config.toml
d_shared_expert = 0
activation = "gelu"
router_score = "softmax"
normalize_top_k = true
balance_loss = 0.00328
lr_router = 0.000214
norm = "rmsnorm"
optimizer = "adam_hyperball"
beta1 = 0.9
batch_tokens = 65536
seq_len = 256
train_tokens = 789700000
Below are experts of layer 6 (counted from 0) of a mixture-of-experts language model. Rows are named router (the router's row for the expert), down (a neuron's output weights, with its number) and show model dimensions 280-319. Each number is 128 + 32 x the weight over its row's rms, rounded and kept within 0 to 255.
After each expert's rows: a language model's description of what the expert responds to. This comes from a sample of Wikipedia text that the model never trained on.

# expert 11
router [100 119 139  98  98 119 119 126 156 138 160 139  87 128  91 176 176 141 120 108 152 133 140 171 131 121  59 234  83 125  98  72 144 122 116 108 167 131 117 135]
down0 [134 138 116 185  82 159 198 154 136  84 141 122  95 114 193 166 121 140  97 106  76 171  92 100  80 126 208  96 115 107  95 142 152 129 129 134 148 232 125 119]
down1 [192 135  74 150 186 179 117 166 123 146 128 153  86  82 110 114 129 132 152 106 152 127 162 159 179 170 145  86 111 164  95  70  91 127 147  93 165 129  78  91]
down2 [114 167 118 141 189 127 120 152 161 120 138 143 117 118 135 173 162 122  83 126 139 145 113 176 129 141 163 194 164  14 122 125 143 184  59 168 125 107 107 128]
down3 [136 158 100 137  88 173 141 148 142 186 138 164  79 132 114 103 146  95 223 131 120 154 112  99  36 177 147  98 172  94 162  82 130 122 125 137 176 125 184 152]
down4 [ 90 123  69 130 171 162 109 123 135 137  88 123  85 136 127  82 212 136 144  88 104 156 113 126  72 172 134  98  75 127 103  77 122 123 163 131  88 142 141 151]
down5 [147 116 122 185 144 131 107 112 120 153  69 120 102  96  75 139 148 114 106 137 133 167 124 136 120 128 144 179  93  70 129 113 151  98 100 105 106 144 117 146]
down6 [127 177 178 151 163  93 165 170 145 159 148 181 128 133 132 152 109 104  94 103 146  92 160 125 151 136  88 129 137  49 115 116  99 141 181 169  92 124  96  44]
down7 [145  99 169 154 133  96 154 127 134 163 170 179  90  37 120 150 188  73 163 138 140  99 180 169 149 134  82 147 150 132 123 103 130 128  84 109 149 164 191 136]
Words in titles. Capitalized words inside titles of albums, songs, books and films, often right after The or a quote mark, e.g. My, Love, Lost, Dead.

# expert 10
router [135 165 194 112 133 121 108 173 185 168 120 135 151 168 143 101 125  63  45 138 170 133 122  90 129 133 115 124 148 157 120 167 118 152 143 118 141  78 119 182]
down0 [121 120 104 131 132  86 167 132 102  57 137 152 100  58 100 134  99 115 143 107 119  95 133 129 123 107 190  98 163 112 149  88  96 115 159 190  88 100 116 109]
down1 [137 189 130 155 135 146 139 115  99 119 136 159  92 157 172 119 122  98 171 138 153  77 134 146 135 145 162 194 118  98 160 139  92 127  68 158  87 171 172 152]
down2 [100  88 136 167 131 116 131 131 109 120  72 108 165 112 168 158 124  96 116 176 145 116 143  83 105 110  97 140 131 134 196  68  97 133 116 127  96 129 100 108]
down3 [109 170 170 127 189 177 129 159 104  88 150 148  98 160  91 133 114 129 131 143 118 118 128 154 179 153  98 111  25 152  70 118 123 109 156 137 142 170 102 142]
down4 [150 154  98 124  74 114 104 111 135  71  95  51  86 116  98 153  84 216 182 141 151 149 103 144 158 115 158 155 137 117  65 157 120 113 165 106 192 182 114 164]
down5 [ 94  57 138 106 125 132 181 146 114 135 142  91 154 149 123 100  98 139 166  92 128 129 148 128 111  69 137  99 102 130 176 110 103 133 151 106 126 114 128 142]
down6 [144 122 104 106 141 105 110 102  99 180  87 109 126 158 128 142  82 146 158 140 161 137  94 147 125 155 152 136 219 141  73 152 120 144 146  88 140 120 119 140]
down7 [135 151 201 143 167  89 143 133 111 137  79 120 155 205 101 122 138  57 103  93 122 136 108 144 126 124  77 154 102 100 152 174  98 111 141 123 141 118 151 144]
Common nouns after determiners. Ordinary nouns and noun endings following the, a or his in prose, e.g. life, album, play, defeat, experiences.

# expert 12
router [185 115  81  99 125 128  84 129 135 172  95 121 137 105 101 119 136  96 152 127 126 131 146 103  98 104 130 115  69  96 126 120 115 155 147 149  96  93 111  95]
down0 [123 110 135 164 146 135 103 141 149 188 124 108  99 143 146 104 176 111 110 151 104 128  78 125  92  71 147 125 174 127 125 148  88 112  86 110 158 156 138 159]
down1 [119 127 133 106 142  54 161 129 132 125 168 224 171 128 150  83 124 125 122 164 176 112 111 105 135 179  76  82 119 121 179 165 104 152 136 123 110  93 136 110]
down2 [138 147 156 108 158  93 118 122 193 110 161 109 117 114 114 151 170 100  79 139  93 147 127 100 103 137 156 137 150 110 123 151 117 139 157 115 123 141 153 126]
down3 [124  95  90  83 132  84 153 136 166 132 118 120  88 106 149 161 182 102 110  81 171  65  99 155  84 149 111 139 128 108 159  56 121 220 133 165 163  83 109 129]
down4 [149 104 137 107 133  99 156 114 142  92 125 131 144 160 156 147 150 154 117 144 219 138 101 125 113 100 129 131 139 121 110 168 156 122 133 105 102 134  78 114]
down5 [144 148  97 170  54 147 113 142 139 141 130 109 134  77  92 118 135 144  92 115 135  96 172  98 106 118 114 129 152  78  70 158 151 180 169 147 116  97 173  78]
down6 [141  98 108 121  84 169  46 146 145  93 133 190  79 118 149 111 117 144 112 156 135 142 107 151 124 115  95 121 235  91 130 147 136 154 108 168 150 116  95 128]
down7 [119 178 132 133 113 179 199 165 147 113  95 121 104 129 151 104 163  86 133  96  77 154 147 182 117 149 175 166 108  94 148 106 151 149 167 163  87  70 124 168]
Name-ending word pieces. Final pieces of foreign personal and place names, often in lists or tables, such as Karsav-ina, Kwin-ana, -ić, -berg.

# expert 16
router [149 121 149 124 129  67  98 113 153 103 138 194 147 169 168 123 176 159 166  95 151 152  77 127  91  91 177 172  68 139 151 189 109 102  87 195 127 136 122 116]
down0 [ 93 142  90 144 111 140 160 134 112 145 136  66 173 152 144 125 109 202 133 117 119 166 160 138 122 142 172 122 112 106 148 167 155  55 137 188 127  92  90 142]
down1 [139 131 137 169 146 148 128 136 135 118 106  96 117 152 116 149 128 118 167 139 156 131 185 127  85 115  98 128 160 133 159 115 164 121 150  67 100 156 174 129]
down2 [118 149 121 133  92 115 138 127 122 225 105  83  83 104 135 114 120 137 140 179 121  58 103 137 127 114 126 108  92 154 151  90 119 129 173  85  78  96 127 139]
down3 [ 87 151 132 170  71 131 150 188 182 103 118  88 175 134 114 130 137  99 175 128 153 178 147 145 109  94 113 132 115 210 136  88 111 158  95 151 170 112 103  64]
down4 [ 76 106 146 111 104 184 190  88 104 172  83 133 105  81  76  86  88 132  82 129 154 137 169 100  94  74 120 134 117 165 123 115 120 121 127 148 139 136 172 123]
down5 [121 207 144 132 150 120 100 133 113 152 154 134 129 159 145  19 117 133 172 118 115 180 153 162 112 127 106 133 142 148 117 167 127 138 155 106 172 152 148 123]
down6 [ 74 127 151 178 148 154  99 102 113 145 101 180 122 131 103 151 152 140 123 134  62 130 144 146  97 178 100 155  50  89 117 158  93 186 161 221  66  97 103  62]
down7 [119  89 127 188  94 137 162 136 152 174  93 146 149  77 146  78 164 121 131 170 103 116 166  79  88 119  72 126 175 114 158 144 118 102  92 135 132 109 140 126]
Mid-word Latinate pieces. Interior syllables of long or technical words in prose, e.g. Coadjutor, exquisitely, dermatologic, quadruple, Trimethyl.

# expert 13
router [104 128 111 197 163  99 124 130  56  84 143 158  81 137 126 149  87 106 148 100 114  95 151  66 126 164 147  90 135 130 153 133 178 181 157 131 173 177 159  77]
down0 [100 127  77 120  97 124 120  89 100 118 137  97 135 153 136 126 194 111  90  94 123 105 124 122 103 130 137 191 193  92 154 130 172  71 119 119  86  93 130 107]
down1 [146 126 137 138 166 129  77 145 100 109 126 156 107 163 172 114 131 102 157  70 113 130 197 103  77 124  74 106 153 114 146 180 119  76 131 142  82 115  36 167]
down2 [102 128  81  91 134  99 109 101 138 129 152  68 169 103 122  73  70  80 112 102  82 109 144 157 135 120 134 115 158 127 150 149 133 107 118  99 172 103 125 132]
down3 [127  96 161 201 131 144 147  93 173 104 121 161 143  98 172  80 102 108 113  95 145 103 121  81 154 100 112 100 161 141  98 139 140 143  99  91 110  81 116 151]
down4 [136 132 127 197 116  83 164 143 144 134 169 113  87 146 120  97 116 102 143 129 106 139 238 146 115 149 164  88 126 136 151 124 117 155 133 136 126 138  87 148]
down5 [190 125 124 103 126 145 164 109 148 113 126 100 125 115 127 121 119 119 120 178 149 137  62 157 128 147 116 205  99 120 102 129 162 183  98 103 188  89 135 113]
down6 [118 137 153 142 152 141 116 148 169 172 137 165 149 132  71 114 119 173 115 139 172 134 160 121 189 122 160 164 145 158 170 181 194 115 100 124 121 168 135 163]
down7 [ 93 147 154 127 126 137 108  57 111 137 170  87  88 119 104 104 153 152 187 131 126 167  82 114 149 144 148  79 173 134 118 129 141 139 124  87 155  92 142 141]
Initials and given names. Periods after name initials, name particles like de and Mc, common first names like William or Robert, and digits.

# expert 7
router [120 153  91 110 130  71 138  82 129 137 122 111 157 139 104 137 159 154 146  81 143 113 103 135 154  96 160 168 147  99 158 120  87  67  88 163 143 101 107  85]
down0 [ 80 150 115 120 182 139  92  88  75 104 146 111 138  92 138 126 147 104 118 105 134 131 124 117 153 151  91 180 171 100 106 130 170 155 158 152  61 144 140 164]
down1 [129  91 107 139 149 119 145 137 142 125  80 145 147 127 171 111  66 133 111 144  98 143 128 112  99 129 145 146 171 120 113 140 132  96 117 159 116  72 150 161]
down2 [112  83 180 134  80 129 154 132 113 102 127  71 100 103 127 115 166  82 120 124 165 104 139 119 200 152 141 121 136 136 162 131  71 164 153 133 139 111 165 166]
down3 [142  96  93 121 138 117 106 134 126 195 175 114 119 165 161  64 119  53 114 127 120  68 114 119 181 148 130 131  97 164 173 118 148 122  82 105 180  93 130 105]
down4 [ 82 159 137 169 111 122 191  83  88  50 113 112  92 148 151 186 115 196 125 111 116 188 111 176 158 132 157 131 172  91  89 126 132  61 113 128 126 154 152 211]
down5 [130  75 122 143 142  89 110 150  76 148 193 138 136 113 121 172 118 120  87 197 157 111 138 158 106 125  94 118 142  91  90 162  44 132 100 126 106  74 101 104]
down6 [ 98 109  96 111 144 129 111 106 153 167 117 155 120 130 119  82 132 161 134 142  81 118  78 138  96 100 125  79 166  65  93 140 139  92 125 201  95 152 175 131]
down7 [161 100  91 169 168 128 182 149  81  87 158  74 102 151 161 108 106  94 111 151 113  59 186 128 142 124 132 135 165 121 176 119 103 105  91 136 158 155 114 111]
Foreign name fragments. Short letter pieces inside uncommon personal and place names, often Slavic, Arabic or Dutch, e.g. Chulmleigh, Anzar, Umayyad, Stasczyk.

# expert 19
router [146 179 133  91  82 129 155 131 168 113 151 139  71 140 132 143 167 135 170 103 101 132 117 142  48 118 132 160 108 146  92 134 155 136 114 165 221 145 132 132]
down0 [116 105 171 118 154 120 125 124 102 140 147 170 181 159 223 121  48 104 121 120 170 116 122  98 133 118 182 126 170  87 177 139 132 164 102 144 150 115 107  74]
down1 [137 162 132 147 157 126 109 137 145 119 169 134 106 158 145  68 127  37 165 134 126 115 111 109 166 130 143 135 114  84  99 222 125 115 159 157 146 165  85 152]
down2 [169  71 102 119 108  93  86 125 118  87 121 122 112  85 112  80  96 149 107 163 141 116 129  81  92 151 180  81 148 138 134 145  53 163 167  91 120 117 101 117]
down3 [ 88 146  85 137 111 172 166 118 134 119  91 132  84 159  82 135 110 113  61 201 108  86 192 192 151  84 108 102 136 159 129 127 108 158  61 188 130 165 164 157]
down4 [110 148 122 127  85  94 121 115 113 106 106 138 150 202 129 144 157 142 117 116 154 159 105 178 112 143 117 113 137 138  98 157 148 168 160 154 138 186 168 134]
down5 [109 101 126 144 118 192 133  59 110  72 158 133 142  79 123 150 127 164 162  97  92 123 119 143 140 126 186 132 140  53 108 118  62 147 115 111 159 141 127 109]
down6 [193 191 124 161 117  75 177 162 146  83 119 118  82 142 138  82 120 128 113 163 166 146 139 108 157 205 109 149 193  95 105 134 125 184 133 154 188 145 121 141]
down7 [138 178 153 100 121  81 160 108 109 139  82 113 148 161 203 105 157  76 139 138 112 159 110 161 152  79  57 150 160 174 107  96 143 139 154  95 134 159 115  89]
Proper-name institution words. Words in names of institutions, states and organizations, e.g. National, University, State, International, North Carolina, Syrian.

# expert 2
router [133 153 164 141 135 152 152 196 123 164 144  96 101 139 141  82 128 108 161 119 125 152 122 124  74 160 203 138 149  88 129 134 121 164 159 142  86 171 151 110]
down0 [119 181  89 114 146 161 135 178 101 157  96  96 140 174  73 139 130 145 181 108 109 118  74 121 156 119 154 155 172 128 122 137 193 100  79 137  83 152 151 194]
down1 [ 96 135 107 104  88 173 155 118 111  91  84 101 122  74 110  91 163  91 127 116 184 142  80  85 140 131 143 137 167 195 129 151 119 171  63 111  98 143 128 125]
down2 [140  99 126  72  99 224 130 136  92 147 174 157 105 163 128 118 145 114 157  78 159 113 106  91  14 184 198 137 150 136 119  62 116 196 119 125 145 179 156 125]
down3 [116 105  96 127 155 127 107 139 104 134 125 144 189 114 148  93 208 115  95 153 118 144  70  59 106 121 144 144 115 132 122  95 121 120 171 118 190 120 124 141]
down4 [ 90  93 133 127 143 182 106 142 187 173 135 125 105 104  94 110 113 148  52  77 127 141  86  65  84  90 136  72 176 128 123 133 163 104 152 147 128  93 177 116]
down5 [170 165 119 119  91 148 127  82  93 151 104  61  85  72  97 100  99 164 154 167  69  50 133 115  94 182 128 165  72 179 121  91 145 172 162 117 117 118 137  94]
down6 [123 110  99 162 138 147 138 168 180 144 100 154  83 139 137 158 171 129 136  54 150 161 108 139  99 141 156 112 158 128 130 105 137 107 108 104 114 114 140 111]
down7 [139 104 102 110 128 156  89 150  83 121 125 142 161 147 124 126 133  99 115 122 122  94 136 167 136 130  82 108 137 146 125 104 125 119  81 178 110 136 105 106]
Table cell separators. Pipe separators and line breaks ending or starting rows in wiki tables, including |---|---| header rules, e.g. results, filmographies, election tables.

# expert 1
router [102 133 145 185 117 172 131 121 122 113 116 163 143 148  78 113 177 158 151 111 171 131 184 120 109 172 127 142 133  78 111 106 127 174  77 121 139 151 138 119]
down0 [ 84 116 163 115 146 133  95  89 193 125  87 146 152 136  99 162 132 151 155 113 157 148 185 147 187 114 142 161 105 160 150 163 153 117 117 134 126 150 145 121]
down1 [128 131 145  67 139 126 156 175 188 147 131 162 204 142 156 126 115 112 138 118 142 124  98  94 170  81 148 109  86 148 208 149 101 101 181 143  72 112 102 132]
down2 [188 132 108 103 131 174 144 126 142 116 141  89 135 133 134 106 125 144 159 115  57  97  90 173 156 112 107  78 162 150 179 161 208 148 123  85  95 160 144 170]
down3 [110 133 151 121 112 159 141 157 134 114  91 104 144 144 189 214 167 134 135 129  86 126  95 150 137 147 105 188 178 149 143 165 134 146 104 100 133 119 155 156]
down4 [129 122 109  72 131 139 136 137 143 150 181  94  67 185 143 171 145 133 112 143  77  84 116  66 111 119 129 135  94  91 142 100  73  85 132 205 142 202 118 170]
down5 [140 107 168 129 173  98 122  66 151  72 139 175 111 108  71 101  78 137 133  56 135 132  86 139  87 153 141 145 111 170  90 121 103 106 114 103  66 132 127 125]
down6 [109 126 159  47 164 120  83  87  99 147 133 162 157 137 176 139 116 183  83  86 116  84 122 121 100 107 161 163 136 128 202 163 131 137 158 128 137 121 115  91]
down7 [129  80 127  86 172 130  90 139 146 182 176 167 159 142  80 149  79 157 134 118 166 105 121 156 115 121 165 126  98  80 156  78 107  82  56 123 106  67 111 108]
Infobox and list structure. Line-start dashes, table pipes, line breaks and heading markers in infoboxes, lists and tables, e.g. "- Born:", "| Preceded", "== See also ==".

# expert 24
router [145 157 172 151  90  96 185 105 118 146  94 115 130 197 173 109 101 126  94 123 105 121 114 100 121 110 121 102 163 109 143 150  95 151 152 148 147 111 150 111]
down0 [ 58  80 151 104 117 177  64  90 172  67 123 187 163 110 114 147 119 123  77 157  88  80 114 143 163 120 121 154 158 186  79  91 190  88 157  92 179 158 156 177]
down1 [105 165 119  98 140 162 117 206 103 102 162 110 129 110 115 177 154  70 154 119 102 106 148 162 137 149 193  91 115 142 179 119 131  82  77 110 120  67 165 148]
down2 [ 92 163 146 123 159 111 159 139 113 163  77  83 113 126 130 144  84 133 153 169 163  92 106 169 126 124  68  82 141 173 125 120  84 151 153 128 132 143 119 177]
down3 [132 155 106 177 121  76 141 130 144 156 101 108 138  86 187 149 119 162 160 182  84 165 134 118 118  98 174  87 141 111 107 101 149 191 191 170 108 142 144  67]
down4 [129 128 101 128  74 103 167  86  95 168 133 186 192 160 100  79 106 145 154 127 159 180 118 104 124 163 131 117 167  98 143 153 106  89 183 156 129  88 126 145]
down5 [118 144 178 119 153 120 158 124  88 132 115 142 172 146 119 127 140 158 132 141 154 130 112  94 132 131 120 128 145 173 170 183  88  63 155 128 163 136 143  87]
down6 [156  79 149 160  98 137 166 125 110 106 127 147 101 117  71 115 121 131 116 140 108 149  84 183 176 141 118 157 106 143 140 158 130 116 119 126 171 145 168 152]
down7 [113 160 117  94 134 101 140 125  49 139 116 112  63 108 116 116 103 141  73 152  43 161  91 129  79 109  75 117 168 130  89 161 106 110 129 135 124 166 125 156]
Names of events and countries. Final words of competition, country and institution names in tables and results, such as Championships, Games, France, Primary School.

# expert 17
router [173 122 117 121 135  69  85 114  62 142 188  89 129 154 158 143  86 129 115  93 141 181 140  89 146 151 128 134 198 139 105  69 124 164 140 184  70 191 163 110]
down0 [145 125 176 182 123 154 169 107 101 170 123  83  91  77 127 116  99 129 139 179 143 125 128 146 149 145 116  96 102 174 105 123 168 151 160 134  91 164 130 152]
down1 [ 86 137 135 105  91 145 127 161 116 130 120 193 159 122 169 131 175 148 129 130 158 131 122 147  85 124 138 115 132 111 194 132  86 168 106 123 210 146 113 160]
down2 [143 158  87 153  87  75 177  92 114 141 175 126 126 147 134 143 140  95  84 153 179 146 110 122 144 125 113 139  80 146 145 125 126 165 101 137 108 132 161 154]
down3 [173 195 164 126 144 147  99 124 181 110  89 128 133 121  89 175 142 109  77 151 144 174 141 168  88 125 143 144 134  64  48  83 117 107 113 107 157 144 122 173]
down4 [169 105 129 146 128 141  44 136 152 150 141 134 128 118 177 114  91 127 174 120  99 108 193 128 103 129 192  76 105  85  97 113 141 106 132 150 100 106 138 124]
down5 [149 149 154 115 109 182 145 103 139 128 210 181  60 106  90 124 145 123  93 185 133 137 119 164 122 140 127  83 158  69 119  93 170 121 105 115 141 129  98 110]
down6 [171 140  99 113 125  72  95 110 168 185 113 114 154 197 122 109 126 132 118 168 189 102  41 112 124 110 169  76 163 144 181  93 112 134 132 117 159 120 116 100]
down7 [ 97 138 145 110  84  90 107 152  84  56 161 167 141 161 171 199 147 137  78 109 115 165 126 141 134 155 138 133 110 141  97  88 116 125 148 125 133 115  93 113]
Sentence-ending punctuation. Periods ending sentences in prose, plus commas, ")." and '".' closers, the following paragraph break, and clause conjunctions such as however, although, while, where.

# expert 25
router [136  86 152  97 145 128 154 184 158 132 123 152  73 148 146  66 114 121  85 181 135 145 122 121 159 127 176  88 120  97  91 200 128 149 186 161 158 210 118 164]
down0 [110 108 105 102 116 131 113 113 153 173  78 148  96 103 168  70 153 165  96 127 141 136 137  97 179 127 166 118 118  67 115 129 133 207 147 159 147  66 118 186]
down1 [125 143 141 138 128 110 165 184 143 115 155 131  94 134 136  98 120 124  79 128  92 150 104 137  57  93 201  75  75 123 158 109 136 143 196 133 150 106 191 162]
down2 [154  57 130  91  87 140 128 160 116 164 117  83  82 100 126 107 154 100  73 131 137 120 104 134  91 131 162  88 110 129 115 142 130 160 141 112 148 143  38 163]
down3 [140 101 160 150 192  79 140 178 103 135  96  66 104 182 119 122  76 128 134 146  66 113 118 110  67 140 140 148 175  82 163  90  79 201 132 123 129 105  66 140]
down4 [ 91 112 109  93 137 124  74 119 140 170 147 100 170 153 129 102 135 163 136 117 135 154 160  86 147 123 207 117 126 177 134 138 134 146 140  94 177 121 104 128]
down5 [179 114 144 125  98 116 107  97  85  67 129 136 120 126 129 144 174 110 189 103 184 128 129  91 111 124 153 113  79  91  72 155 157 125  60  87 132 170 192  91]
down6 [134  95 101 224 115 156 144 128 105 129 142 142 137 169 131 169 181 134 152 140 169 162 138  92 146 130 143  94 108 161 160 128 118  95 158 125 179 120  88 135]
down7 [111 108 162 128 192 125 164 140  94  92 107 131  99  50 132  90 117 111 158 166 113 168 145 120 174  71 132 125 112 132  99 143 165 116 152 211 155 131  99 156]
Table headers and statistics. Column-header and stat words in sports, election and census tables, e.g. Team, Percent, Votes, average, Win, MPC · JPL.

# expert 14
router [ 82 138 175 113 137  67 151 134 184 161 164 126 119 152 104  96 148 114 148  90 109 129 163 102 163 149 149  84 138 101  98 163 150  87 140  87 144 125 109 138]
down0 [124 134  83 100 122 143 161 131 137 104 163 146 111 104 160 149 128  94  91  76 109  76 127 125 129 154 196 128 151 165 128 151 135  94 135 136 116 192 107 159]
down1 [110 157  77 135  98 160 127 136 119 130 138 115  85  89 123 165  92 110 141  93  78 133 160 142  94  88 147  90 119 143 177 128 108 164 132 150 167 149 144  93]
down2 [114 128  82 134 133 111 114 104 114  91 125 131 128  90 156 117  99 112 110  82 149  99 131 156  75 114 108 132  88 160  94 142 113  95 105 158  85 100  88 143]
down3 [138 123  87  97 117 108  97 109 157 183 102 114 164 128 162 120 144 149 184 129 156 157 142 186 158  99 171  97 153 110 108 159 135  93 119 135  75 197 149 101]
down4 [ 83 142  99 154  87 116 100  99 107 179 126 212  91 111 147 121 167 134 152 182  73 182 133 144 121 134 122 191 138 155 175 127  85 125 132 157  93  97 186  77]
down5 [110  61 209 118 207 157 197 110 150 179 168 134 130 138 124 119 122 137 105 118 137  75 150 151 109 133 122 124  82 141 161 106 105 158 122 167 152 158 112  98]
down6 [135 112 228 192 103 178 145 111 152 110 149 182 120 113  54  92 138 135 170 135 127 129 192 103 180 129 159 100 120  56  83 144 134 137 165 126 143 107  86 143]
down7 [135 181 170 151  50 176 137 155 101 130 128 116 131 133 108 102  87  94  93 130 116 123 136 154 165 138 127 118 105 115  77 127 129 184 169 169  92 106 140 146]
Digits within numbers. Second or later digits of multi-digit numbers, often scores, dates and table figures like 62-minute, 105–111, Jul 28, plus spelled numbers such as seven, nine.

# expert 20
router [164 108 169 161 113 108 176 115 108 165 199 133  92  52  94 161  99  76 124 176 132 124  92 171 108  80 128  74 129 139  78  92  99 113 143 137 201 147 111 153]
down0 [123  90 171 154 155  97 134  83 123 164 138 132 183 185 165 161 145  84 144 190  98 164  84 196 169 153 148 140  94 128 159 155 162 133  90 136 104 128 123 210]
down1 [132 131 125 119 166 143 207 239 184  98 120 139 143  96 135  96 122 141 151 139 159 169 132 139  88  91 167 135 171 130 130 133 134  98 158 101 117 147 138 141]
down2 [159  93 156  73 117  95 125 122 119 162 165 128 138 133 101 121 132 125 113 114 195 114 116  61  92 116 150  70 178 139 119 148 119 101  89  62 123  81  98  74]
down3 [119 145 106  81 166  82  94 158 156  62  42 213 100 129  73 111 143 122 145 157 127 151 115 141 193 108 152 133 109 115 127  68 143 193 147 164 154  82 112  99]
down4 [ 95  42 102  73 143 153 113 164 156 106 123 156 153  90 129  82  95 110 127  90 121 162 141  62  97 126  60  98 103 122  64 147  86 139 136 110 105  99 143  76]
down5 [210 103 104 182  90  90 157 130  85 120  89 187  98 168 125  69 121 117  96 145 123  87 110 146 126 124 147 159 122 130 106 138 110  94 160 107 122 180 101 139]
down6 [166 121 127 107 106 141 131 105 162 106 145 131 133  97 117 133  97 121 143  88 132 128 122  88  72 108  77  82 183 144 156 180 130 155 109 167 141  83 108 102]
down7 [152 175 144  77 119 122  34 151 156  81 144 131 103 114 174 113 125 121 142 124 128 141 115 220 102 140 153 107 109 125  66 193 191 102  92 132 148 125  71 125]
Word-initial stems. First pieces of content words, often adjectives or technical terms after of, and, by, e.g. Psych-osis, molec-ular, card-iology, political, social, Roman.

# expert 5
router [130 141  97 123  81 114 111 143 107  87 176  81 171 119 140 114 120 157 108 107  88 156 152 195 143  69 114  97 120 138  93 159 167 152 214  93  92 149 168 185]
down0 [149 156 121  66  98 117 102 100 149 165 188 121 110  53 135 147 142 162  71  69 117 147 117 109 200 153  81  86  97 121 144 122 155 134 141  72 133 116 109 162]
down1 [101 126 106 136 119 124 105  97 155 115 141 155  92 120 146 201 165 106 165  83  93 123 137 159 122 101 141 109 118 152 130 129 138 132 105  61 143 120 107 188]
down2 [139 127 107 135 118  81 153  86 116 107 112 125 114 168  94 134 141  99 123  93 144  67 100  92  82  86 119 119 145 118 131 142 147 123 108 155 140 132 121 100]
down3 [121 111 150 117 123 101 148  95 149 130 118 152 112 148 175 165 123 100  86 119 159 108 135 112 117 155 138 125 149  78 155 142  78 125 131  65 167  96 132 131]
down4 [134 152  86 191 139 179  88 160 148  77 101 131 131 114 174 125 120 124 138 118 111 129 131 134 118 128  75 122 134 103 148 119 125 135 156 206 160  99 145 110]
down5 [ 97 104  70 149 132 146 114 161 103  53 104 108  94  78 163 115 108 161  95  76 116 147 106 113 104 103 134 113 125 142 129 116 143 106 131 194 161  87 122 112]
down6 [157 108 155 136  96 106 125 114 101 135 167 151 120 105 173 116 119 115 107 106  83 147 160 140  88 100 111  69 149 128 175 163 172 147  79 134 115 107 115 159]
down7 [ 93 205 112 153  89 150  96 152 141 121 105 191 132 139 162 160 171 143 119 105 139 163 107  87  53 173 127 146 115 132 110 110 118 156  95 112 152 102 146 117]
Number-internal punctuation. Separators and signs inside numbers in tables and lists: thousands commas, score dashes, colons in times, plus/minus and currency signs, e.g. 2,113, 6–3, 9:50.

# expert 6
router [153 123 120 100  86 189 130 180  92 147 111 126 153 102 101 115  97 126 152 167  79 102 164 173 177 132  92  98 162 173 119 156 139  90 127 115 134 139 165 146]
down0 [139 124 120 103 192  73 127 103  89 189 157 128 147 122 163 126 121 131 150 188 129 158 165 162  94 145 112 105 110  92 160 105 163 120  96 225 129 119 130 140]
down1 [155 139 125 169 129 139  90 144 133 120  98 136 146  79 118 157 156 150 114 122 106 135 152 133 133 131 128 141 215 170 126 108  97 109  74 127 102 140 144 154]
down2 [124 112 104  97 155 134 105 148 111 121 143 144 135  83 121 125 138 112 166 198 111 185 120 151  68 177 172 180 152 135  98 146 129 109  96  92 112 138 102 125]
down3 [139 176 180  84 163 149 117 102 132 144 153 135  74 124 118 112  85 125  68 160 106 150 123 122 140 109 151 165 112 109 120 151 159 171 174 137 203 151 171  91]
down4 [122 142 103 164 104 133  64 145 140 152 144 171 179 121 112 136 130  82 151 144 145  92 119 132 137 116  76 176 122 106 112 163 116 101 139 171 105 101 144 163]
down5 [104 217  67 128 131 171  71 110 132 142 118 143 183 115 117 114 118 118 191  67 135 158 175 166 188 141 154 176  95 108 159  82 182 117 148 125 122  67 153 142]
down6 [133 149 120 177 133  90 178 161 174 135 113 105 107  97 165 132 145 160 145 120 121 157 187 137 101  90 128 138 112  77 172 104 145 146 116 241  99 114  81 102]
down7 [123  95  87 104 144 120 137  99 132 123  87 110  91 157 128 176  83 145 174 160 144 154 120 128 208 146 126 150 120 196 174 152 163 155  81  82 151  95 141 165]
Place names and locatives. Country and region words and their lead-ins like in, of and Country:, such as United, British, Pradesh, Country: India.

# expert 27
router [131 116 124 136 133 186 122 156 100 129  66 154 165 100 117 109 113 121 127 129 109  66 151 162 155 134  99 110 139 164 156 124 118  85 103 146  35 109 107 124]
down0 [135 142 109 122 101 159  88 122 157 123 118 116 144 117  65  95 144 141 148 108 126 148  96 163 171 112 190  80 164 156 102 119 146 117  64  99 130 111 169 166]
down1 [140  75 159 162 116 114 176 139 125 145 114 146 151 111 134 145 167 114 191 171  68 136 103  95 152  96 130  94 167  99 116  71  91 109  43  96 124 103 110 127]
down2 [140 137 115 119 145 158  94 123 191 121 150 167 103 140 115 113 149 127 139 189 122 160  76 130  77 150 134 204 163 111 157 103 150 162 102 156  96 129 181 123]
down3 [ 54 130 161 154 147  95 102 115 134  83  60 167 136 111 109  80 126 150 160 177 154 156  71 181 148 166 141 106  72  80 138  70 165 109 168 105 163 203 115 107]
down4 [104 138 114 196 116 115 132 175 143 130 117 123  95  88 187 127 123  80 116 148 105 164 153 147 129 133 119 130 152 109 114 118 139 168 104 134  99 157  96 140]
down5 [145 112 114 103 126 130  90 127 152 227 187 122 170  91 168 172 134 151 144 117  93 134 128 115 114 134  76 129  68 100 187 148 130 176 148 130 109  97 100  53]
down6 [144 101 144  73 138 107 122 144 117 171 114 153 149 112 134 124 109 164 124 124 139 151 135 150 130 142  83 144 153 144  81 118 120  62  86 145  71 156 166 203]
down7 [127 112 108 148 184 211 107 131 120  99 122 135 174 177 179  78 105 106  92 124  81 180 117 148 110  99 141 145 140  58 158 119 156 149 149 173 148 128 122 181]
Romanized foreign word starts. First letters of transliterated Japanese, Indian or other foreign titles and names, such as K-adhi, I-chi, K-izuato, S. Janaki.